Experts of a small language model: 4 picks a token.
Below are experts of layer 4 (counted from 0) of a mixture-of-experts language model. Rows are named router (the router's row for the expert), gate (a neuron's input weights, with its number), up (a neuron's input weights, with its number) and show model dimensions 0-63. Each number is 128 + 32 x the weight over its row's rms, rounded and kept within 0 to 255. Numbers have three digits each.
After each expert's rows: "gets" lists some tokens that make up at least twice as much of what it gets as of all text; "mostly gets" lists some tokens that are sent to it at least half of the time. This comes from a sample of Wikipedia text that the model never trained on. Tokens count by the router's weight.

# expert 4
router:157102081100088076124118125077164115116118117109138176133152135157141172123113161089108135172169084083087116168170127183106097149119072167112121078134058149120159131125089173150204156131151123
gate0:192153137098059162130054130098144100160170133190127122118116132119202109191108087107119118126127182122085133125141167083151128124174137150124147137142145125144128179162158168104142117133153111
up0:079077172150116116082162157133139115120167143106132115163132107100100128165083127110183069042123115136115152123145135083156153049087125128149106089105156126127077149114130147122103081110124119
gate1:182147177120097162160117114117168152134084121087137143134163136107187125120137091127141214134117180142136144079123146127124128123137166127059140088174130084149177131129137197122161175090142078
up1:137148124147071158162053122121105098155124121123123137137133148123160084094077141153075151123173152163139131137129151162115089182156121172114108128151107127097127183149119156063139088201115129
gate2:143177116139130124131129134122154184153170155139039117156179164129080150149072136101154179114115137151126092130109106102158115159148156152103145103177156089184165133178130177117107097118097098
up2:127147156126177126093147157161065146090127068113174099161115174144167117115140122082149102135134120129187177145149143079117156133125162070105092128153120109099123132127154139190106116085117141
gate3:142110154096114134082151101066133100109146108141109113109156080169176162104182128088106120139093106172122069051189087110107145131157157142152096163114140137184151163112131158099166096132103153
up3:133137128114144171176109114132185110141123083165109122114202109066134107144136156141103130122095112161082159105148137149096100139144147101137156169049104159162168091131181143067134134147122062
gate4:169155162062131098158147098096084065111111124151127109133121127162141150183124077104148177131100116107072088093218096154130155160157120143090103157101122110128157205133188125054094154119119161
up4:076138149169098174178126120113137164150148098104072127142109137155126165107119090151040147098182122158132140070133123150143146136147107165174167059142080126120109164173115127151125122091116083
gate5:170129133121139141120113143105179138130153136131200177130120071121160167152128074110139112130119163113086110171165169099134101167163110185099131101142167096106199177135080156138151165063122190
up5:130135107166136120166119208116101122135147174117099119137098183111146106113132121130153085142168121100125178144167159123085149147156096090099151144130095144210132193074149154118153126144134168
gate6:160111098115057143071145058093134165095097146104136125125099087177116138102114137149170133129124081114122089131073110103160105150091093135113152045136135156162140131121162175127161114128129154
up6:147107130082179168064101099108123166153183127133196083165082126125145147113141157115132090146142113166067122140087100125141166144089099083157082084119087169170092138141131167163153141099082125
gets: ".", " B", " D", "B", "M", "D"
mostly gets: " D", " B", "B", "St", " Bill", " St"

# expert 78
router:130152118113102163076111103117129098123138148135128121121103157118169223138140163127092164099131142177112071159093124143169094146175159183153134162098085108138169132097143129189168162132103157
gate0:105163119087137066091086111066145142135127151143124183180089068171114155185119154118083147120113137115108119116179090110111137114120139108091130086112110077077107111179113174092144137063079103
up0:080190090097158083115150118081162151071090112123125183128102060116103170186147147107106111059114090097118101132113150146108175163096164105109140139106076115108099138118086125093075175108116175
gate1:110124122091118115101118061154109114122145149158144129079135111188174146108191071084184132109142064111098107127127141061137079113073133195120175104094108142152155122092117133139131099093130104
up1:120122059090138145122160082121156130123097135117104077082101161096107137139120094123161097144113118159129143132138132152196121124097109181113107191107146151162130144100140105166120171206180144
gate2:198165087104171156112092126120049129117133099170186163121137131087101141124125115103190145080085173144151175143137165166113131160119069139096156115134170097139180151112147116138127090104087142
up2:114112182097084089154109182150087124107098087127104146153124164121097122168157114091089136127123155093131147110125101089074105226106133054158080096183126088152055152148133180105136083087098078
gate3:203106139144147217195177093113092064146182138105164163176084180111115131117080151103188129176096150141137158121145143104118062125138108147118120180118130115137151158115138138174099096154091118
up3:096118166127162089146127145187115128135203030143141178146132138096159122102106119168089128097162143143104101138097133168113131145146152075130142169125105105122104132158136114079167135117188131
gate4:137101128178117137138145136047129162095084124178133204135108123123138102147093160125178154102147136135191075124068133103132144145138181111142095217162075140153154154111181130136122116090106157
up4:123113145155063103116130157107108120123101143118112220154138157080130089223104174141138124119117121126142098133117071146110146158135191126142104146125072136096182149152131116088093072087118159
gate5:094115122147136118134124183123119177051075077180108170135119151089165145171148137156086145086195142194125085118177153178155172159122119123179090114134154131160164146143139139113166116098079114
up5:117195091085116146141180135181076124148130129136186106117170115067148149154123073056126143078080114158146130163080153044043096154126168105109130107155125136094101132152082114117114136102145106
gate6:128097135101076210106118119071126147111088144170073189181107175153131087080137132127162129100116132168135099176088125187151136106154185178149142156126135154067174109060102145175145146105159129
up6:147135145115106152115185103120115101121106143103119182156168148127083100067109163096115199092154166160128113164108140179092164134134142196122104129167098089030142109135116151142091105105144098
gets: "1", "2", "3", "0", "4", "6"
mostly gets: "10", "12", "13", "14", "11", "16"

# expert 107
router:179041086171106167137085108105172138071092112087069117155141082128133137165067122129132144139115128104089129114113148122119103132188140141146136094130153034136167119144118167117132172112197141
gate0:136125108150114155120146150059141123079171137108103095068137080128044134198071127094109126089135124129211124104093132137112098131123100143137108091125117068098073159144084128142126113149120153
up0:156138164071126093139120108145149126199096149158171198213164150098103146078167111137104098081141146147125167132126142109156071151097097110149161077090167124132187114100118140140156085094126166
gate1:154128088169130110088139112146128127108105149071110119118104088107105145106157127080096161168164156183122135099128194143109135141176153116141150078159129137112085137134110108097129184139134103
up1:157113051166115093138117108143131139082109155087092155081098071087120104118121152119058105186124178109112173120116128150148104087111136129166166060159162139109133151111165123157158177149133132
gate2:133125141156170073088099180109090118087106118061083117146152185109093099135096121101114160135114121145151140090102159106143093163126150134063063117120085097117110110150127132144081131095129059
up2:103125158121155138175168162147142096116084144102173112144062111112079179177058089087165120165098176143125113101132116117160063193129121186093093116143101137146126189078093139144152220080158099
gate3:209154159176127177128056134127093133102129167101125184123095150135145135132129127135142126109128127096146150073146142071090089141115099160144119117178132039195130161054138117150135164112132090
up3:095078144135088138170136177137143077154115147137166104155115198126112102142162135083151121143149079153128095140118155128104147103176125105103158162053115195105082165103114152203130084173121124
gate4:204085103166139154078146078101118086122116084134084109159095073172109125153133156172150139164141143108100105133124122082109083092086127127100129182074143105093188102132179165078133109101160118
up4:140111114139216143074086160136145132128091115122138110157131128116158120118100106156113121142101159180164126113144122109138146133170099084161079047105091105081076114131108150110179094143159090
gate5:149086117190115157091128091137141152127165110143079185155057132080079165123122127140191148123129141177146133097167184118129130127176185130145139222095091122124152115126052108067126104128109138
up5:067133106066150113095146154165161063097114144075157124117172093173190154093209142123125147085145128174105074105102117075147128164090189128106152073107125166112119122154135103136143103153089094
gate6:145090110110149119147149082172173161154102151108115130122156068132201182109069037127112140139103096095126115112099122188129118140186100133120166052153145110148173099175123175115107161088125134
up6:174161053122171160204167112177156120059080066130078125141191071105153183122132153139110146164143143057044110155080135132162127143135076107114132087124150118110151110096092191157100136095138120
gets: " was", " as", " is", " first", "th", " be"
mostly gets: " first", " became", " main", " third", " become", " second"

# expert 70
router:151128132098148103160122080093158114084092104105112135119126087132146178087094144091149140102070137147131087136092140125077170144122180106071155090111126100186171158113141115130188127118163059
gate0:102105110123171156139177154067154136097060109132080179125112119132174142145130128192158164075085099137124077145103124124125167134142094150108125102115101177150121122133083104122204175093199073
up0:124123132148184128122161189123151163097086162141146156166159103087180105155116105157104154065086080158090098161094167116104149141100115150112105127135111189108073161134106058111211204072133111
gate1:175146159138105116100053105165117058108170106134157109112149106166171152098104091103067171127140187140144096145123100109092119157160128118119155142149121099132113136139140086091138106123112157
up1:071101130146137143144141122078119156094163071111111167117111152149101105131150128205139121103154131148106120066107167187176151112159145208097142180092183120128102125139086119170071192122119136
gate2:186140151153175095184183170131097122066138116186129138133090118148156184138109111100198136088146130122149147112101149105121125093095087121131183099058165092189151140063114078136120159130142095
up2:173140101126119129092104129150138122178197162101165137086167108129139091151134086085071155156194131107117132083100152123107101168126193111098099112121115161093137163166130154143153110137093164
gate3:179137113151103052092136103158096122095094115154128129181096146088134129131163150155136145091120149062169109135101100147143139158163104120101179122155179102103166147144133114063111124092116075
up3:127133147201162124151112126152105123106191121113076161092125146102108132130131165137093155104112144085122124103133145131172116133154180140139144181125085163104114166095135061185125169144098157
gate4:128150149106114117079115130207176100121094124087106065095141092110152144083117141074115126089119135149124099049143068173139170194132079111060111135134136100123196171127113116162156118176153103
up4:165118137163146145163124155066079151151200135112190179170127157114122099155131138160150107161149106117126146171122163067100119079132186142196128117147139098155049086121121174085053159092116168
gate5:167116110101126073080113061116106096129088129168134118119110107138107116102112071150120227153104071170109139053160117140123152121121170135068142069147161125125133175116130122082114088118163067
up5:106127109158067123105192186155129091129174108163186158121153087121128183117079153077140170176138145085035168154107093122103130096107088156184122106119077081125133116170148146129174148155089132
gate6:121152143140137146151091169078170062146125158176106100095138125165118157161108092090079145128090167099160101103224130112126141158095157168130165101096155108113111135149095121160141109212134125
up6:123155135118091117129178141190108176106127129131155129095097151089097186205137166115109095116120132119058135133106143172160153166121080116096124129128147169204140173093117112121142133066117136
gets: " ", "201", "200", "–", "202", "199"
mostly gets: "199", "201", "197", "198", "196", "195"

# expert 124
router:118125113119111138181122109140141114120122112116162142138079115165108156132099144062141132117090113193161086156121104131112094068121133084170178129083129095117215149129132140165165094068084146
gate0:142158087124140185070122076089129173085156108124167072102173107127177144111122115069148100142157128158121158156108138151146139121120173154135165175100144106152141145101085099115134152100110071
up0:146170110119127111058122098114140177121142073097151087118146096124181132100151144145058132111143135164099111122156096104099138124085174179169111171176153123102157103132137092096086106105083142
gate1:146147106121142088124156129117148122099123112142099110153137101175157121095145149113180183115134171125198119177143102140113144064148132067094132159130162133159211172084113118113150130105145134
up1:122098164111090151189083116105097156129141095153170185094130161115118122113116118144165136160141107116107153103059103095151101147147121200108150107091074082123065093136162098155144116129115118
gate2:140117047127138109143134079139135087131096126143116129076106054172101118133092110105109119129092143140123116128119155099130181042109088117138093112112127148134130165116089115145092133146116137
up2:167106107146099129192094098099097109119150110101143144169066085120043147139079145179088102120115149134142095091118148130149111056166107127189125155127148111117118122085149154133089111090133167
gate3:148099081127103148148138110107116145105161118099131118150136102118151173101087170108135135143115182146086102120063079115187114169177173140054153171119069128100160142131184135167162150099113153
up3:155149128078199140075096104138075120222108152130133109108098140149115097135121137098104088120134092102157148208139140116131149010074068128170091084124162113163111124116090085083107136118133154
gate4:144158083072177077144131090176171108081103114113105109201154066152144161134147107073144143122092186155137123159124138155138115119150085070148110125109149119113158162131138169102135043119112124
up4:110126148175099163142080123132029126103125138122184169168098152146105155090153194166130209096089103145111156110074136151127114130095131097088141113166152164201116106108113090092145137118071137
gate5:126141036095102161133126140149132136095147128121101121117117122186086155142170131132131129139129105174177102153137172090075162139178135067127142096153144151142158135094104112144166137146186136
up5:140122172166141086131153141113182127120152061119078148173121098233150141142098148169162162076120131093156099118118166115156130073085109113104136101078160120064203111132135135069191147103116094
gate6:166098130117097159156115082138151079115141094143148150178127181168147081154122100090171122135072183056142103190200154141146163120114128128186105108178087166134125160137137128132084158155141124
up6:103146072080167134145119139136119128108150145128111115090158132189131100146205087072179140173193162126202087159103157147106166144137152082168118178097154114116134154109101120144118102130150151
gets: " ", " May", " January", " September", " October", " March"
mostly gets: " January", " July", " May", " March", " November", " August"

# expert 98
router:138110120122104146084115079038198112057133072101108153120109141128083167152109151120072161111146118159099085156162165196109171183139126132168136100174085117121158121118143095154137094127131130
gate0:149111105107045143163113081064126147066180145112165158128098143100127123070095153118078160112123102113101094085107102118106134170167149102142100153099128168084103106182146091171111184172155105
up0:072130161068102162195124107146105098130104124153167114168090184154137159065149135096112084123104103141121074135163098147118103061184122145093087154152114158138111108175162113133124174128104158
gate1:181155099170115126112134127095164152117146152157113118117171114074121130163141172169097118095110045092131051081117166131097095153149050157146148173102083159180120122122135094107145095155118137
up1:053106135150116146189128149075094150107166154118155140108139187184166143080137152106174142105116101088149178134149125103133123087182155145112162131193145115109106123096146091176061137153148109
gate2:159133096106155138090094124084092170109186162109152171099098150142133178110104109127133162144171171144074138134173166140119109150128155177112120080106084088070136044109117113125118113124130138
up2:101115111169122135099133110143138133184161133096151151146131113148105112202127124170119186133149112173139105124128214127135130118128156104163135117111063102063169128126140124125164160106107132
gate3:217148141121066113063069123090158159121167120106105090076118170146125173133135083143173175128124137106108120136177121132133130096110095157135122114078094114114134127200125177159109118150118142
up3:116133124135140139122145073129166166128062127176099131146136153154102117121160105083139128103128154140070218137187089135134152097165162100130074174223111104089123135114149143163111157178164083
gate4:113115115122127132115096170073197120112133072163096188173159092152153143133106189174112120117110145150137110097106103091166118112144184066203117128125090103144099118147129165129082154159094157
up4:145104138110156191112172076153084177161104106089140071125144099120105152109171076117140165143136123095120110133120154181094089118126100097035127100169132164116196150098090130123142160124151108
gate5:163172141119105088103071154109147117074158111141123077163100150118157165170151186085113176138130137139107122159095191155157175185157111095110184066079116121140114143132133094112128085138121106
up5:096167161157128097080122105114100084084162122158148090203123145147143196141091183126112170130115107147095067132113171145150179147128149068106118097093080177113133146138137122169136121180101106
gate6:125097218164173126137186157134154068125166141130093130119090127098166108144103126145204172101113131150120085141091133112142165139122104104100077032083104110171160131165143174153160154117098191
up6:152146117116172141184189145150083154142084137126099123123118109111098130123169105162204107102180148095155208106183142181142128096164076185125133086150126162121146133091138183140139130065141121
gets: ".", "%", "5", "8", "0", "9"
mostly gets: "%", " million", " km", "%)", "/km", " percent"